Weights of a small mixture-of-experts language model, trained from scratch on English Wikipedia.
Size: 9 layers, width 192, vocabulary 32000, 27.4M parameters.
Training: a variant of Adam for the experts, 7412 steps.
Below are experts of layer 3 (counted from 0) of a mixture-of-experts language model. Rows are named router (the router's row for the expert), up (a neuron's input weights, with its number) and show model dimensions 0-191. Each number is 128 + 24 x the weight over its row's rms, rounded and kept within 0 to 255. Numbers have three digits each.
Before each expert's rows: "mostly gets" lists some tokens that are sent to it at least half of the time. This comes from a sample of Wikipedia text that the model never trained on.

# expert 16
mostly gets: " political", " military", "ization", " MPC", " research", "tive"
router:088144146146121142110149170119157109129146127116119107167138120172088115138140134155123137150150109133150100102128119108144090132125087120153134113113139138154125088137158130110116136159138120130113130100101121159103136095148157120087125165151137069150139114119138167123096125129102128099120102117094127127096128119115140067148130162121123111143174130122133108118169107115134140106100124105102178151114194134119094089115151113146124124137073126123101146137116129115132093090072111125131156100143200094153142099077113089069103100127155154148157158139136149111136160139138100138
up0:142142116144115127107141126110110121145155136137098108163128103146094146089110129155112122131189165129131098116153141110159130139094159140121152119141138160148137087137140166123132155121132141105117170094153136133124134096153088096139141128148115092152148146145134116165100123150124062110080122113145110147165154130116090103139136150118103145146144134142106145097126149134114113128121147129144107174144050094101094140111156107144090112080111130062134138097102132085142103098159150147138140140140097120152175102075103097086114129167152084121127101140151151148115116149128137144
up1:122136142168134179112151198176152124156130122148112135103120114122147127101122145128140126083131108121134158170108126084136102125142132157110163126150116104135111113116150149155120108191136126136135061147111120129119118123134102167096129117111132145126151140080129117113176139134099114139168134130171159129113126176143153142085136140122094125114116117150153112158152092102124116101120139116093151153100153126139170097125142153102109125086075112131137142152104148114110114104155143167139103120131127127120123110126114163186087144126094116104115189177148122153129152105113076134
up2:131139128136156119140145111144115113149175078111141105161164116072122096151150146106110158083159153131129173111127148146108145082107107159114135125116093131096159151110103149132116113122138109146115097060135123149132130158168119110118114151106132123110113140110124095100111119131129117135122092109128113110117121156121110120072130109116132120135119107156138149137122138126127131127114104102140107100104149131132101121120084179147149123140146160142087078156128149138136151072182169150126135098171142091091116152083153148106137145161110119135105185153121097102126122094185175141
up3:111143133155094109149108125162117134076141136139130116135117099178105134084121200144075137114140063167172091101143156112140135134153095122162127106150142137098144114134117151104132141136104117144134134097130129133079135119137160183101141113116132126123126127099162133142089068128140145124145138115078150104111128160137109085119154140092123119196114120139178133139131099111133118104114123162123101124083105140160119103147100113104121116125130123102140120133119157101119140119166158142140122134139119143117119105099123127099057134134085154078148155141133115159160145130124094130
up4:174140144097106132098137152158121114123173076094103120133142146079151145127193092091127124084137139110077123135107116102114134133128118114119117138095105119153124107132122115138109140132132095114122124134116123131090142133097099144121089166152166125130120113146097138183063096129143098096085102119115084106133102127141136141098094167129135124139120122153125061120113113144139098138125178138161093150139151108128145109121108137137108136136127156101103135091177156121083072095167136111150112120146148075134137108116140147107118110135124165157138105102116142126108143101162135147
up5:121168146113136115105163181105142096151136107106160166159130142131088139175141153145138168142135110152134085146108100125135105113135119090105143122095149089104095111129108116126110132117145082152128165121110113127084143091157117114107133137112130144135107133122109147177127101113102131127138144139076122097120101112112121132069133133135140123159142135102118120121119128125157129103122110122116165135138107147104082099097119140113112094128157150096113095100157180107141099096133168121143141133109170087181197104099117121122126052152116126114152160133123100106119128126151114174
up6:145145124137108088126111107132116131111119122116149119111144097137078138175105175149139172119083163150106161095100152127111155154161172160141151134098144112116133119132148129137113137165126153149142091138098141132101141111120147147113118161138085119112092136160082146119080131126083120142124128095083111106133157151136166139126139139126096102152114147106144150163114068122181141112102127139126153130165159082093122145119156110143163144159118127163088105154146157120102112134127135120098143138139154076083138149169147126081121096139132133109109111152139112087145175154120142135
up7:081130112126143132146096127121111131125079123121157105139125161085125100112160065123105128168119156129163112153122130158113159144136135135107176132098123149122127109132136131107140133087123132102128132098121118104069129179134116151135132170120095124161118124090146134082134137141144100125068131126115111111158102087138153129135124114162099150107144091116113181114135105120132100056102111158147102112084157138097160150101188116121165138146146131144117102096164102142149129166083121135087072128139116130098129132115145136114152144135145133144155181146134129118146151112126112119
up8:124146123148102143085133158094143137143141123130119093167148126137113088163110154099179140113131147147126104090123118087073135114159154162150165094103129087124162131141105114132135154146152128101139123118139122186110198112117154100123087144123099118165136117096091097140142167119167152105140136120095135128097178177127102117128130107108111131119146135113114146131162120130102136156112119153116146096116140100106131119131141118146163115112134136134125111070137147108137147113095118168144079151084102111120115109135109106166105167140138132140133146116170113072163123093109144170
up9:119135128137153102123147178138144128100172105102112124159120164138102114108129128148115156076166103133124156124152121169140099136158064118116151104150118121183128076152122119162123130147132122124114133133152136181082103168137138080140176119136118081111091145152167106169145176151155100118124114139149121148113112103110083157125128109084123127111145081092149134112167159122158095120119119153107149086116111158086129160093116123133119075120122117150149150122111148143160109099105089162080136129126137116134127138102130122139120104120133137106139160164106140156128122132111118128
up10:151124185113124132137151149152113130145115126169079125143140164108185115141119163143120112173169137118114134136112121108148163123153129116131120122111113112127151137126168144117138106171098191154146147115096164141095154130131170160100118088130184116132106149103110142113124132134139104113154134136147105131161139137153126128106153133148145131136142115129119152149119152118123164070095143097141103117109144096152088128141126126108136098158142110123131106141129125120096163057069113143164137122176112132150152138108118077148114115147094113065097098169151142103110145082118142118
up11:104107146142123158059165108112184101160142106125075169148112097119145125119160102107154111155117141121134061147113128132109117098166094117112160121073173102117112165121114139112113128128120111142169139147090105178113132107170153134116117153095150165153096104141100168128132153128102153140155111134104130157086099131139117144105100121135126131114093130120131135113127110144125121094111103120135103135121156153119151075158152139156133131089119128127114122136111143122130098145071122165151183139134119108124169111157126110097124133143131137139098148126162075091127102113162121126
up12:098107162148118093117146169088114088118168127115133163116094123153054135126109138120113143135150103101152122137099158135108135088150098128146169147169139128176140142123127104127146122088148124146087136167131090160103094129158095147103153188141146126082122117101142158142133173122129136115128096140145128123128133075091155146144122131143128116115161148097119150113168159128145145132116110132139124117112163177140102127106114104122127109145113143196146111128141145147141114119112174136154145115136158159155163125098115140096132114133116097146156141145105127095098201152124125121
up13:134094135135141128059123160139116131145120141107152113142155124122146128153100156110094185146093099117141132140166138073138099091139117122126142124136136132123099151160117095124117148096115080101125174115091124113118086117158149178111078105056162135153137168124110137106118127133056104132151149135106126144126147166135119101115123165138122123143104140140137115123133128138154141144130118162140103129132083112091114131093123150139103152144162092194157110126161110118118120121157124131126126118126112109104166116162112113173158137117120130100095090138103142092134154159142094157
up14:098107138122150169087087113097126113146104104153126129138159173160072129120151160116131141146115136122135149127143118094123123116122124166152142116112121112150101101185135143118114182109109099124084114098135117090135133144178135085081138098114119137125121136097145110083129167131149135133104146098102150165127121129081132151118138113119117100113133140067079133103132142137110097126124141152119087156131095134090162108142109128114122149121126098099113117088124131100145172134174137147127148130172112062150160088146134109155146148149131155096134109086089148110122145170125132138
up15:138108099117066117134131121127144108080128133154114114053148086139123146138121142141126134086115102140123169122137147131109131121111150141115132113075126115140155132112134117138159080134118135155111149150112103116150103149132103075148159168196122128102157128144170131165136138145146116120111126133124089078122108152130131152104082146145126130114132157149089138149124088120119095078133103141114166132164166131128090152111115180133144126112102127144104123054120121148161096089131115119090091110137176101115114150098158152147088123142144143119148140109111159124126089136139125131
up16:155100148139123151150156128132146130133124109135147106123122120149123110128107127141106097144168129135138111176113133111118133134126115152133115163116131146126173107196138112089116087185149124162100142117163109110104096098126130116161133139181150131144109175118082149073082119142097127113123135128124137124085119127150163087118109149109109102146146152131158066141138121109122128127084103112088066155113134132121117078108080151103103121064110141140118103158120106121134109127146102140129130098155078135125121116128110143092138152137108116109162146113094171169123160098126142110
up17:126154103131126160102134105105098126172137118127128136135129165195114102180148140122145130118129078142172115129127136135112106108078133134125150119112149144102126159158116122135086136129092111197138130154098125119138092142143122123106145134130142142142113123113159173177146130110115146113119146137131085133159149145129140135106108128119126149138150159161100129131121115136143120110102135103065116166148090127075123115147157124128114087140141115099114149092153113102179156175102096073168110124126146137131137114095142162139075088154156092129116136096141127150117087130174103159
up18:049123150100114091172119117081153123123091135118132112136161085154106126110121160116094119109132080081140149108153114149131110163172126107178094092120128151137107114123096137160142176117128126149122139109135103112160137093137140133143158132156099104132123116181148118127142180133098145135119054107124124118130126153128137098138145161128095150132114112121122120079147124118115118128119140094141145163134154095162160151108116116101124154087092085117128106149103146147153103137125117123115121123120204110155146119098136157099113087111152120132143128121124138113119107162096096126
up19:110125139125135133129156122135164107099140144145117113113149092108109131112121119125134114110142136141138118153138095146130159113142108122106120143144140126084118142164187112134157115195146147140113113151112153091116077128133119105121139194100115119135142105129116131065109114136138155126111169112121123107129148106117186109155133182120165134156156087101123143141131116094173131161166150147119150162109122127140096077126089129121128168171091095118131099180130087159119080124119124116132116131133112100104156116062141144072166109137161127113120129090119156145148111134110141136
up20:120144135124106182082094095133125100144130107138168110145120134127112078113179140176110171125155139120133080215131118143132119118097103138126093145113105086103113109145147129132117121157120096134124117079127121123112121099164149131121163115148108144145141128133107130140100116143149107122118133121127120103066118153106134108120130184106155118156144129117134149118114130124131121108075094143121117158094091149150123158121122140102107080132112153119117121098135114152133112138067156149110147115142163120126164118113159131138117108122161103133137174129205113143107117180174124123
up21:117088113150128110131140173108091117106165113114150169094173133093103137139136131138156150129144100126166157160125149139116116132118166133151134120107136153138112117128089157124115134083099119108145132128105157140096134130165120142086119137169109111124123137135151135130138141154054111123180098104117143114127136125130124124141105120131115156155137139146100120150127141118120193119134122087139168161111158117085116133126102134143079123151134116133122148143168173156145134121110103163093105159190092190146167133129127097111111126154112116169134157181175093106105104107132105105
up22:111112108127122145179126084108125116129153114135149151157160111132131127105111140152147104156147117126158121141166095127165141122048114138159136134157133150125113100142132142104142173141112139154162123114154102153130177108113140120168122120145078117141109148160174118146129122126146137127166117077130105133159120122120137166131148091115124105119134125121082103099160096111136092124138141135136151127114162086171179153136175126066140121097152122098168129104172141079091153145155149137086136105153142128142116126101139127165125136129100113083154132123181135100095124118147120138

# expert 17
mostly gets: " based", "ated", "based", " due", " popular", " set"
router:088150166161124139103145162106151106129137120121104123169130118174095126140129109169115148178163124127136116093138120110159101112148103123144135119136137148150119093131158133115113144181137127134125137094119106161098137112145149106107135165131145070152150106098150148135111108125102119067101092130110108132114129135100138084130131141133138127112170105128143105112162120105132139104131113101091151143114169123125111098125154129126125127121125098078110117140100130111123084119072140123141130118124221090145159103074135078081090104137147152159122162137156129141128147142129090153
up0:140137145064125134141158136202138120156142100154119140120138121088131099130119179130134124136065097109149150166152116106112124161160176136109128116120155106112164099111119144096100103086133097138152140138131158136153109085137083152089133162124112090125168156160126139149115135121129109140111135129095103128126129119134159138153087129104187147143119143139133135150091112126125137141139121158136125136112180093122123179111108159056141118130135136121137134113160140085098128124163123127088151087146140100128147111091102154133145139158114141104126128132125146153135083092098155149
up1:089130106103137122115175122158098092174131146143120134156122155125106131127193105114168136100133160126126110137120099140144126127109108108197161127129150142118140099079161143111111120156142129165150120160144143108126110124169146134106123113124164154130154152138125120150114118139121144135118130161120134088140093138142144171141109136123118081151187123086116158120103136112149124116112132120109067103113123115095098123051104146176130095115072120138126159167140118147117093167150098120138185108131154133125132130120144104147157098138167105162112143141136125130140073132134138137
up2:094160155128130148080171139104133124131129138116132139123150125153117142171112129123142136132111104107133120122104106129103105091111125112118155140097169084132146091122106110109076102170153124163152126177109073123148089148121102181137119136101143130123163145079121141142052124125116158128087101134097122173154113134145111102130096128096141081128079102134122117124124139136116116114109156140106073119124131120079102112106175121123150110140136102136159124150089166130117114142118085174123153136100128137144145088070111124113100165103099122141093122132152134119116133142158123123
up3:133153138157106109122142131114117127155141126126145150146160132119088126105181132190107136075126131117167115136107149141149159146135096128107155139131098122149085119149154120166135145089113094134127122113121112125105136138134102156163152183128140156120139135146159109104177136133146102134151092125128104154157152093134093131194138114115143129114126163146143097138133155125164079109090127101116134151138067155079120160122152116149121128115137110144135138146154127142140135139124047142113152118120143107193128093110115129139103093106113103098154101128175131123121138189114137097
up4:097133155193118135156145119141094083089179138148140153135140134178067132111154111100114136117161163153152128094137103149145116139074088143137111115125131156136125155140128114101151161130113123177093125116117090186121126125139138112076091106148153111105102143124165160102119155141164151119079156109159130121108148169136092143135137126109115153160131117124122126116144141097108161104112134123134123141121112131104118153133122140150146143097090132150106160140136109164150165117173143112130158112121119115092102115134138132093125130118147115197107130161148123088150118148140075142
up5:147122164124135084074131144120120135125101190144091156192152110101152111117124077121124116138190147114120129159126142100120131126145100102142133124107130163120090108125147120088108149120110133133119114173145145133062110115126147145106108113105161056079106146098119142119105129143140133100117212152096141155116138138095105110110116137152119079169114099117129106153108105112121143117122110149115126136140135093124070133145122160131135135165124129137123129136099128111135119161109114147131114139136118161132141163145158112111109141120172165152159176096129137149124149112151107131
up6:116137153110110156118111119126131128202144125141083133171124122112144095157136129149145138150139133126158142133136107142135157117079092103155122128128106134107131071134117147127106116115112034116157127106152147119131121094130136158087160122107143141117106150144098125099171138135162115105085136127123077122119119114148158132095144133176126176123139125128108152141166068143119057129122157133130099094134133138102090125152124170129100105109130114095114135118136101108103125125092103151116152116117154114131115077103132184168157104130133138145143121116139151102094153118140153159
up7:153110141112119103114147139105135108141142125104149074136144106132134120103124115140145113120112098140134115143126146129123049133153103112128147090113154103159165134170168152112110172104094124147097116124116113099136117143181121133177141134146133112117141136113123102204127119136103149127162112100150145102151144092113123093152130108109133070139192145144150127088092109122126119127117097131176104115146174099137115100096122111150102100100153080146169080115133160121120140108141122128100106112119156114095129115132128131127085130134128077106160111146127085133092139102159094122
up8:119099127128149100107114125138097121159163111158127126128141144139111133166141109118123130105112109114164095093104140102133131097164144162148123131117168144168098130125100152102122099145083126098144136149134116143108135181134111100073144126140153206138097138178125159079156151127100130146174108132123157135105129090109198165064139131117152126135146156126110148101144128137142108152112134087151199111140161119120144124090147138119171139121103135143130140122149144140110136116047110151124097148147164143116123156120120127105112109156119116142115124134125126134166143123156121145
up9:156128068140113108076183145166083115125111097131128135143116098126120132102143109149121140111122133137089132156108143130101143157091130155119146153138129085115128114174141107130128103166127123077140102148153132116134101112176114115153062158142169136132108125130138115106147183117124109136125134101109115118109118128104118090147108124127137087104153129130161100083067145119119127130110117159090103142110114085089118118086110150144139110108117123129131171121148153183086123127154140119133111065152145096162125112107105150136113100096117121112150107152156144125141179135124146095
up10:139141106117114136106133133128123118126125147129117116133138058143148117156114117145099116141145159104155131099146130129129141105126188142102153117089182112113174051131145134101152150138119102154185117111113127145144128137146173158155184135126148133135121104183099128100131135123096047114126126132083132120141099126135158092148118104142119132159103128126088094148110147145139112099128161172138130184113184100126146118105152136090154158087154115109138129089131136093106117094158158136144123156121127141120170130125108142129120139120113107102145154115153141144144153108140096117
up11:129135179132086131119075173102147147133128120095165140094140134127102115135141168147142139132115103132129096122119167099166150134133098124151106171123097134109173199170108160122098150147110121106120127125141108114140158134108130110131103134138097129158122122172203146147116146126137121138109119144155130136168162094099076070126178137170131104140153113147116105149099070142105088157123127096113157130115113098128109128120164140154138116096134143145103130134123119105123124115097103139140114100152126111135129123082145123122098129131120156103118197110116150150135139158118120163
up12:181151149130107137145115179127107107154140126133133133134142120058163109166136154139108112133176122112149165130116149117077111125151121138120141097153140172107119136128153138131118105157144139107135137095148140145113134112150129183123190159091170150067095154129137184164138132122142117141181114124126132107119165120129132115118155140147166197131157109121134138151152122144139165088140129141145127118137144102076097092112079118102175108147142142110139121132135166165109136109102120122121134102109104097119103112104131145162145149099111155112106122117101107152126131097152130102
up13:104126115151116104147136124168112131106112113135115159142112140073128091126131136155115136076126121088136124110112156078129147084152132133132147162156103107118102141145145115109119139145125128096164172069116142151115157114146121120114142084089123143117164137148120152120080112122146093116131120139131093130135177156093144079132129140112160124133094185174124131095118144149134129127181122145092100168168134141107139168126128126151112137144113112169111086135145119158130153131169087124127110124168127129096141096181161129123143150130184125113119116129084132100152173151095119145
up14:067140157167138078137143150168055119189149117119133088121164133121102135115118134094120110144111070123147115123128132126148123115101130139113176117121129162150132159165108125115093150112128130178131124129157115130108124125110163139133126120086112122133072142117098145114102095140168118136124127117058151125134144131113113131115158126104120087118105119123144083073137129104125142135102124130095138124086159153136113149121115124105094063180157121134130139162135143109109122121187110139112099138108125125157108092123073163090141130126129127114135133145119107127159129149111102104
up15:128101154156118126117122120110152129164138107113162117162129154108151111188141105126109093127122133143104117137098106106124110126127137114102148134118142102149128125142098094125141147108127169133131089075134152144138117149131183199137134122118098138113109129136159120102125135128126167116163099107140114080104134118137168071118114126163122135079145149164155135133142105111111134087137146122130099139142196173095102140119164111130148107117173113118153119120100118126120128147090120110111104150133088159100170093117132134104128141147119159047138100100098144136099123070108131101
up16:099122131135150146158168143143160128174127129110091122150072131119137146139073129135152100140137118125134140151159114144168071144079076139157135112141122110140118063130149142110127134084107136100144092081090156122100087107162133117113149123117153119134123121120122108136171135132121078121129119097123183156136143140116170101184135136169125109126135094142140112130122146127120134120141104149118122143139079077125137080150165093106110149140103114102105130105122125070129120126155146119130150114121156093127120122095129138104148150182156141120103104115137112097104151156090108140
up17:111125127118121142132107133130139099126139141120118111095119128156106128156099113134144130138133144116140128150124124119119128154147098107120139147105110131109140147126072126135114103084207118141122116164147172150110120089138142152087109151164132102085114135141154200154106196129135128127147119137154104175095098142175109171132135137106137133100107139116145164133154060107117131130165106098096076100137120115173136112134098144141135124163149090145091127188108153131121097132132110131105183084116112092150142113146124121127141121145154164127110168133144135123091106136149158122
up18:129188167143136084145179128123121117116148133134083130154128105149111116185159125149151130099108135140143092121127100090099134129125129107103142100126079083142116111139084117160115154161126136119130136138183149172109200116090136104100122152127111139122119102145117119083141157134138131107118122120153133105154149134120180126087089116118119150108097140116116127126144117117119135122115123117127137134156162168127165132165093130129122095094084081102129097093139100109119138158090096142159124067107123156117104133146130099128124154154082101109151145122123110140126077138121124093
up19:107124120093101133088129140207113109159113111102185079109178124118172128167108121118086125108131160146134190118147133169095100127126163172110131132114121134167181107140141125132115132184168132125123133118166125094114131141129145160152137144149126112137124135104114118132098167133145176120111107132131131113111171088120121154162110128132113135110150126125117165116109145128144149096108115129131125110099123129103099136125115140114156156177161142126114166145125156145139099112110124137169144117131104108083109132093117102157132100146140198138108148160133171139131147101103159109
up20:065092151175148130142158148095129122088116136107119143122145116171104152086102129141131142133098133091128121149106116137106116098151112118121120110156163124141099099102115144106110133106134123198099133139126130167127132104100108142136103117144148105125139118069118136129160114126112083094102121127100132140130141115091141084102134162152113098125162084123142133110144112167155107145130115120148187116137132127123098117112149112101130150098137098107149125152120140168144080146117126155117132126151096118116134118099123116136068110100107113092176149116229125144107105124100130105
up21:178122101141108113147105171165134162182134117116143109084120104130122109145133100125122149160149153132148116136122096104147091145102094163097143124138092110121175131136152138130092123179081116143124140174166114132107114125091139194144137130137118108128076112113108122137090102136129096102114140152137129090102138141141158094146128121123134129088182100146145121111106119140138108118134124160119140121119086117093134144157132160159116113129132074073107137106110167091107130081101168115123108120102177145113113139155135134086115106177112148135127144117161150138128137085128151130
up22:115145116110118139086130135128162101158121114175125102092131125170093112141147138153120088139113114134143153129130125112139189155118163119113118104137186127136130151082155102142140137136151113127113149125173104103138158095161099154148109139172145133144147132160127131132069143144147128148133120125122128117138146131129151171129125115123154199123132073114112173139134083114122115114124159127141124134167120149172083120123156147121145160142076103125144159110119136154146138088173162164095145133088118120136132111203144149102112096124111131116103153110077127131100118094109144110

# expert 20
mostly gets: "ated", "ive", "able", "ation", "ate", "ted"
router:079142161140119144116136165121153094115127130132140116150145116168089125135126139147108157169146111115152088099134124104171088119145109105144115128145135150138122107152149151092103129152134098149130144108123110155091142123143154116094112153126125076159163148133152155133129133148104137076104116112121096141115127106098129084131122145099136153109137105108141104127155104089135108099129129093082167150132190140132108111127148135158140122110112138095126124124137124117131088113046145134150143114151223088119145103087103078107076103147139142155133157129138103130141135145136114143
up0:127139107096138137119145119084166126077140114131132124125109114137084090148122121124112152096151172109127093177119129091131137148117136120156088136126114124108126160123174145107103095117113093105079152132160103140103140091158118102127128158108125096122118128121134160136137146145153127116170145087168096102083133143165191122122103126125164124132142139144103174140168128116092142117125124131106146121148086119158110123084129148125132122110138170071091197069144099119143101135127122152150086120153137125110134141137155167113121142143163153150141160126108150128162114157121129162
up1:154101153149124122143124142126120125140148120116100144128164103141156128142109121134163136124138150126136144164122112166124141179111131100103145139131122130138170097111118145134130121135171149092111126079133091174090142106136139117150163153102161109138117145113125176073154135134132131108118144109122151099111167143106106098157113134157094144090133085143077165145103107139163139125043119116142161117110111144102111160123128131093145136126127127145141116116095153096181121096113154163121160154152160108200111112098124117152119107121181160114176140152132104097159138134131108126
up2:099113084123135092144117141101129091136138126142096132162098116151115114149100122140141142101164119084123130098152159094119126163112115093128149132109137162141135144085101128115090117148116079154115136119133092130138128120147113152113142122200139154155140143150154151147156158157125082111129136144110106150101107130165140122097184117068123110107132102139105121111186089100142102123109100100122101126168086161097125092118150116111144147162150141142112150149112120146134083132102073173104143110100120144151109111088135095120130149138124138104115139129111131152106099079085114105
up3:104134125123137143105127122153146089113114103109136122125129139187135101156138135150110158162133131084163125171173071129157123143161092125153103162149142112171115138152154127119077165135108106130107113084118087142108187090133206165094140123108122117172134108111112142131148079131110138093098112111131095097107132116157164131130139129116094129146146094139136160110113145083144121133128132135110136118157071129115148089117142151108112110174122115105108137122159124115118080141146161118112120144124144130101151139146150145134110099147157141094124091136139113142117168144154103163
up4:150113128138067094118134145092105072124131161100121111117137114160065134088138151109134172133152132094133098142163098112081118132166139128116166111140138124131158103129097106118075148136137126150078134113120125159136142155138111147128161118156107105141112121168135097129100114137141133115089139121135082131140147102136125143119094100107121145122123108163125161150135149119112084122119100113117096169138100115134139162084148143134119097176099084161112140140118138171132129117106136141108119134116149125132117129050119107105062106171081153151114138149114102149136145105149129100
up5:054110141109092176133151132161099140102132121104159110096142155142121107120156163135130108101156191145132065162140133105145135122116133138144147119121122101106114096138133121159130114174125097161139153064122136127099146133139113106170111090157116150121154154161096139128100126147118119115132123093109106145124102106126196154134113140115125137117152150152145138105136128122163074106129133146117135121108152128120115112145132141125125114079109154111103141154163125115123130094125153138105104147132123104101106088117147159105107056177148128185134160127180088130115133118137124127
up6:131090083086134115143118111113113089121106105164154098130155121189145151145151103148123135153180104095115158129125164109116110122151131142127142150132124088130085129174102146125124107154135093117103141178157121132059159113124163149134119114169183134131104157065127118146121087138080129096178113169131105091125112109111154114127132124151112137171132092122118101137138112134124127120143144125118131111127116149102124153115181139163126117102146124154139120159129122127111119097091139134118143129138118069129153120176132101112094108105145148109131145165152116091143163112143159102
up7:092153128157120139112117122124058108120188113102140109145111125086077106178130099149117121121160150133133118147102129109157144109127119131139187116122142155108128140131107111138112128142135117100125120142085135144098111125142161154109075144097194093095141110138105144154173178124144132133194096145124121124100133079149118155148129141149147138106142126100097155101160096130134134083144083090115098165117140096150143137080155127135150121084115098166112138145097112117092113144116104138118136146134090149123146146113109157139101153088122148120134112142127145130128123118164155138
up8:128116092167131170166182130128141100072128107109111108085141137127100113119155122085084145135136139107141141138114106112121112113064128125161147137133156091138094152138123155094086097163192085137108184113140073146131133135134122140130083141103134121150118116138152137106114120135132143114085144111152095126131120134131193144079137159102121115144133138148144102123151135146143123154109117119092170118108169116100145095130153146159146102135119131122090122120150137148116122148129124096121127126080119109070126125075199150147140138124142164134108130141129120135126139095116132135
up9:148114098148148101117125158134159146082131105133118141123128120064123114114152165100111099160165147113135115098118115152114163131079124140142109099141141121139146159166086130140119106106162103158086144166144131134131122110161114096087151163160155079121104112122128157128128132116131130128154144122109122151145101141138151138148098139144139130100117128127115151089136122133113137099196142150113083150155149112121143161115200141133144119099085136132154133143107138114118094132095170108141142125107085105129110106097104100051139101124129173161098133140152162094149118115109110092
up10:088121153146136127142088118130104092123122133132135136138114112185108139123108147145109126131117138121098101130138102157165114109092139060138165118114129128131105178161079131100132124102129105186164108125118130128162114145144115182125124097127104153121124146145130162159170147149123095128118126143145111094124145162092117135129101128128160145098122118104077119130153113093109127093120098117065130116129091146143111114118149160123152124100125131113147105087140126148124150143122101146109121108091181163140152156085147139143059095159124159138106150094112088160101114111117094158
up11:108140174105156128128104106138126163126123084102114080125153100160127135115088114097101146167109126112116138148109143103119199101113143102136081145174161130086130132130161166094108139132115121144115160140122128138110104179135109138121082120102122120177121125124155117086106088141092072101092165126150120110132108110111151139126129150132196130144126102117105146138141123135152175120125086118106127137101132132127074113112143122125162135144145102109118142091129099127150105148134128146157089090121162118176143142118128129155105156150121166118110157085136087114109128106097144131
up12:094130124111100108153109094115095146145121147161090102158122114152110123160121118165174114146140191126109124184116109103134150092082150117165189115108127083122108156100159133123146174109138063150110152152111107129161111125120117164154125142184178138113146127140111140108114066132152098133127172152121108119131123141145165136116125152147185117135133130148079116137140133125142106106144126139102104146129127155116134087125149107150107130141156091127115142124162107131131112144143149155133117088127100127114140145136086094100084116151121124123129138094172133127126167106131098149
up13:093110132122106130112114122147104159128122085107141125135107122123138135101168142092126142108145118130136152116110118115141086072147121113145098145128148098154115158108126128152129101131119119104099123142161119155116132170139152119135135131140096140200140140125141110130079156147130124149110142158153112146112096163131123187048136175165129133126111123144177098140116089140117114129140125136114127085178137138135111132143178086100073134144120105130119135151164127093135123136174161143128109163061095145144104125121139107143105127157112142108149173095152086128126138115139101180
up14:129100124163103137087143158107132041138147137105143137169161147136105164122114172104098118131115099113130134130134123137101104118102086123177099125120181117159127159135149099101113124117142110144163110144129103117109191155131073144130144122113136094117084145102148142112131142131121113123159153113102171128147126144147131094122151118137134103127147130097128115111133085125116126114132117116122132125111150155085114085127133165119151163134160139124142114178162116127127119128089157166119182113135143130124141119105141101218162115102138111090121070117148124133097125129130103111
up15:102137122109099138109117125140111092096121096099088114169137118149153083130141149143098152158129150131161099139159123069161115127114136134130094145126152157114159122159146146124113115131143115132162155102131108165103179114127163130153103105149135088147109142145162124107168154141156137119166111103121103134039169143121130066121125140131143138182126153130119111153160133123131114101103118131094130136143133116094104137145145177142081148135120108115106137094135133126100104142129140134134139110100199120146123073112135112120083076142156145097140121134145132129122136168144111162
up16:139137159159126124171130131091119133122169121176110136108143187162111106142170126127157156150149113154143130113090155132116101115110122131097129117130196137109135140115117120164081129108131154125097135089088146144084122115114137123070142140148154077098079159104114134057119142126182138143108160126127141124122144136098128153107150159136134118165096102169116132132130145113118175108115140163113143129119105133097126114119157134121141113112095121113141154110093114086163120128147153121133159133122114137111102071161154139076103122155128129160135128109160131099147099099152118157
up17:120128081135137114084133130157123117119138086140147133120147133138085111116130133117112139080204103127131137155126116138130119102145158099125145165105116105123075142136131142100088134122148088159069170086129136103119121151156115133109073122111131115133129148090135106081126135129119123118123131102143122119144139081112136098108119142119141094110138101148141091134137104118192126142145095125127127137131069111156125141083149096083149106165097107120096108139150134145116135151175134111137175153121138157178116137112132094113126147137151152132146119147158137078119189133164109163
up18:132171143139096124108138170101140104138133082138120165156124119147119097130142147148097178129149126069148134158123101113137083121141137140155105159105157101124104073118149090085068160112118094156116109088107101106141127113166142133094131137134148108151139108103104070146114147143114157134166151122122098106122133150129129129119146151167127113130101119123168150106124156104111051110130099156108125118118109075138105122118115126123105150110133129137132110139163145136118114079110120167132111099143181122121166120106110135103093129158112163135160146151120164106124123172116152141
up19:109156122105123115116120136061136141132113110118151053133143155124121107102143106110120085136121112135118109138102162140150132115122093147124092134138167159135158119138136120111114127146111100102117107078143109090160157143131157095120078154111131141137107113107155140179178128127159109117144136102141101100136113087110080138116131145132175096116141138128146098136089119125138140107152155082141139112081145165136083174180135122092115152139092111098108124112129124122101155122111092106122069123092166130142129101167111161122116111119124156129124130101095140144097118181125112158
up20:171116133123136099099158133081114128129113139113131156140111130176113132121121114113101140136136115146144104118133130120150135106105116155092122114116172126121079086140134125107104192110100121145091141148104149160084158125143149090085116139104212114129145166068135116118118096105111096090141147128140084108105101139102117140141144135189124100131132129145144142142096138127146145140115143168110149109107101125171081063124155147150122131129147105138093117136130170133131121162115136128126155107089132103150159133136120137129151115137130129104083150140170137131101181166118100153
up21:108132141150104158142121118164121122119158136181151131149099113154128140148097139120109124156124112163156083158125144093128077136121169120112136100139117091087145145136129091128143121181146137155129186081143118128096084107141120160076149112122146108122156115137164106111085112131104171115085102107118125167124139134122125124124129085133120106112117147100137113097125094116167131121118124139146118154164161136130126085085103158142127101136107077123098138100152127140115069103110160123123118103126107142108121127151156144056159142144121130074112136152141083108108119110117115099
up22:075127183183166129160112109164120115133118113132137139133139108129097113135134111155165135129128138118117123137116125118149154094133126096168135119119139115130174130133120144067120117138165109110146114087102109136122123048129190139081133121120164131136138113141158141131130095123102099105122175125130118113107156106095139145116115107147121101082114144112158165099118061123127130127125090136117151123080130134161088072140122133146144084132134104129147129165127142090114133128084150157113152111140163115121106131087124168177103102124109136130153097121124094154113125118163164127